config.toml
n_layer = 14
d_model = 256
n_experts = 32
experts_per_token = 2
d_expert = 192
d_shared_expert = 0
activation = "gelu"
moe_layers = [0, 1, 2, 3, 4, 5, 6, 7, 8, 9, 10, 11, 12, 13]
router_score = "sigmoid"
normalize_top_k = true
routed_scale = 1.41
balance_loss = 0.000154
balance_bias = true
init_std_router = 0.017
lr_router = 0.000452
vocab_size = 4096
norm = "rmsnorm"
norm_eps = 1e-06
tie_embeddings = false
optimizer = "muon_hyperball"
lr = 0.00553
beta1 = 0.95
batch_tokens = [32768, 65536, 98304]
seq_len = 1024
train_tokens = 592000000
steps = 9456
dataset = "wikipedia_en"
Below are experts of layer 2 (counted from 0) of a mixture-of-experts language model. Rows are named router (the router's row for the expert) and show model dimensions 0-255. Each number is 128 + 24 x the weight over its row's rms, rounded and kept within 0 to 255. Numbers have three digits each.
After each expert's rows: "mostly gets" lists some tokens that are sent to it at least half of the time. This comes from a sample of Wikipedia text that the model never trained on.

# expert 16
router:105079097150178161104119121122128087101127143134137162154103141165134126112117132164124172128141093090137123129127176117116122123107166138184128122122106137102107160100090115115123116101169127133139129148101155123150158110117142123119114136128124151138181115121087131142107149158117126086121116159132131107090165106157128100120175161124121103093117105096077100117105113096110122125096078142118160117127120164128121131122095090115088129097103150126112100155152100146146117111147175108102146091145131165119097081116150170107121150117140117110152160141144082072129158129118144067146106092127097116116137152104126151073104109165096146139129148129191136113125127158133137135123140099075170132135123122136084128121112146109107140147155085107110138130136143107132152116106153
mostly gets: "sych", "Ale", "electr", "Ari", "Phil", "Cy"

# expert 9
router:116132125146134174116125156142117135097098144131200152160101142157132140107158130157106193096173106095141174161135142086107076081112115140149152120137105142107108110150118123124153130107163134145138115142136129092155107115120129157146102139120118145142164131130133156137110118173123152125149147138150131101099185106132091121102167159160094098096104125121117075129108093111132133106126080144163139117160132169122127130147119071120087123133116169144114114154125088167145120132152152113114103088157150158129122137109110173102094144131125101112124142139155109121105099118135120116137079114098149128100137156089154125118108122142109169134130146118158153147119113128155157153126148155133171114148152116142109110116129109149139174155167114144104142072172134132118131098112186
mostly gets: "before ", "until ", "during ", "During ", "century", "years"

# expert 20
router:145111133127136137065159147115121122114100161122143174115095164168105137119149105148106135103183125108135136163132141100112100112138158128173156125102087118081093106124111129112150140080145146160144148141131178106152137105121114144126126133134115153133148122159148150172108129122100166093137117129141117134092187101170123132092189149142095132103124095103109114124119126115129124120119105164088126146148122139144127117130110097106092147105115121142110125136128099149124078123132166090116109073151156182136098115121138164087107164110154105101165127140139091096107147112121137098119132111146125113122141156110147150085099084122099157155137158137139149110115110146149133120129170112124142141136142162085112113132129113142163165163156077108081121108147145092112142110094170
mostly gets: "ets", "tions", "children", "ents", "ats", "ities"

# expert 17
router:115110127137142159092125126126131127124141126103158169122082165143149149073105110153111139130138117093149131177125152117129093132122148139165138159098128083129057139109088111110158141083174149164145119134112142115141123127125112129149125138116102152165123124124128131128113136122091164113161147116168142082117189108162080116109161129128127142121125125126108115097126122114167127119140127149126145165154128153134077133116113103113109184103105124141100108152119122138150079134170141118127106071137149158152098121083156136102143166065139109116140143148123117114111136092109130120143108110116129118115123154094160157094131105134086172160127164124137170148106131144131151141087169151139112138143119122069115090141143125115162182132154109135130155106141166100116149076114140
mostly gets: "may ", "teams ", "uses ", "those ", "will ", "gave "

# expert 27
router:093081125154144153113145128118106087081109167136170142166099147165148135105137123184099128137142091083174128179113166106103106134137158148165121138126105155086093092119103119120139155121177136130130144134110141104148139126099144129117113119132114137152145103142142141170104123146117136111160123142133136118106159134163115118110164162147123100108135096102107064127133110135128131113128110174115157154154149136142123114164108097111113159112093138159111093168137121194144112095150149100112122098168172193134098098085148162093135138104130112125133135151128097126113119130138147093131115116144094125106125170131129148104116079148066172145128135140155145138096125150142145129119148109110152133147146124119092133115118137133152129164145100130123145116163142093153140089102164
mostly gets: "Cong", "region ", "g", "camp", "territ", "city "

# expert 3
router:103122113142175158090146165125126101119128104129142159148095147136166149142137127141135138111125126112160147123085155112080106079066178137159125125108121140105113147085114133097139089115162165141153133152105106122140145095105163113125129146109107138137113110136121121148075123210120145137133126110163156142123141142153115098111138177156126098133158107112107145101103111131145112154097079120120158136137123110131101144127123111123091121115094143145130118135118131143125110110137100100107161122167139147118109077112134143098125153094126104131166107141138122102113163131126146091142105089103072104097100114131097157061114101182091151148114151106167169122099116110147128114117143128125132128143152114152122113127109097126160181121150118105117156088155098089128171097099107
mostly gets: "John ", "Michael ", "James ", "David ", "William ", "George "

# expert 29
router:119124130157147153144137158099135098050111120133166168136138152159138103092182123138133114113143101093159134133115189115102102120149108132136136139088108113123089149126097133107117164102109116143129137152110100119151129114132154122151115154097123178130174117132144125148102148149114149102157138150153168143052131115159121116118195122140111105123128120129091095110097103087166105135149087138111154144151123124112110122094089114098110169125104091149111108124134126171155087113118125092102136105146130128119115116133110120116132161091131095132115182170149112098149124117098151103125103099139115134073127152135118104111093105128088166123107114097110117116123088155106161137145131134103175110128164159119117108126119125118104152134150094141114148138133127162160120113157185
mostly gets: "JPL ", "Succeeded ", "Preceded ", "Genus", "Title ", "Species"

# expert 26
router:123097125143162128111137169097129093122121126137159145129130136142120130098143124135107139120122107097158123140121143103105102094180137135145114143119118141095126121105100088104163127116152142170187153149121095101157163149125119123115098162112128160117140097153086150182084113171108179101157110131143166132093130110174121082113118172140111123118121094111076090126093131131163134120124097135116136140144133166155128142168121119125129176105109152148134114147103083132141129110152137124100120073160148135157105114115158148118106145087125118095135148203141091132120134111111143131094093087119140148138109143118160157103085075148100134148140135145155105122125115151117134154117126127116141128185162170152114106123144116144145134151179102109101133095152133115113186118121149
mostly gets: "been ", "became ", "become ", "best ", "be ", "remained "

# expert 6
router:108136120157159164131130147129108104116124162111165181130065164150133133139111128179124192126159122093159120132110180105115115073145167161180139165114112139116083122113113125107171145104143149177143145130091161139142133101109162096122118175123115128120144113135117152138093124139145143116135103109157149141132125113114112111129131154151105103109124113123103143096118119147104103145105091128113175150137112109104119110160110109112087128104136154135132106141118113139145126091156122092114155134123147167120136089132143129104115139103172115108130145159124106094141158093142151087116103077137087145116096145133102144079097092163095128133109161125145155147092114163146149114118153117107148149143127117114116104121086120131135156145143088134101158069136119118176183104109138
mostly gets: "Mich", "Arth", "Steph", "Marc", "Mur", "Willi"

# expert 28
router:118106136179180156102140158058123105108104127123140142140110159146135150111103125149130180137143130099159177147123153110111093131103140131151123112090116114102105115123110101120126124100176125164163152150137137116147131132102127114145114146126070156126149117155107114119097114186121137103133113130155175094081167115174121140121152166162129112098129101095124111140101116122142128129081098135091131146167160133125088094148088107083106124116107140128139111188122115131117114117141162112118123127155156173132130112093128150107108131086123109118153152145151095104118124127105156113130132118121090117138101135103148144102102093161121160189122132129139134104109124137150149141102152155131177119166170127137097098121114134096122166156180116146078126112170130113128131110148161
mostly gets: "published ", "video ", "released ", "game ", "radio ", "television "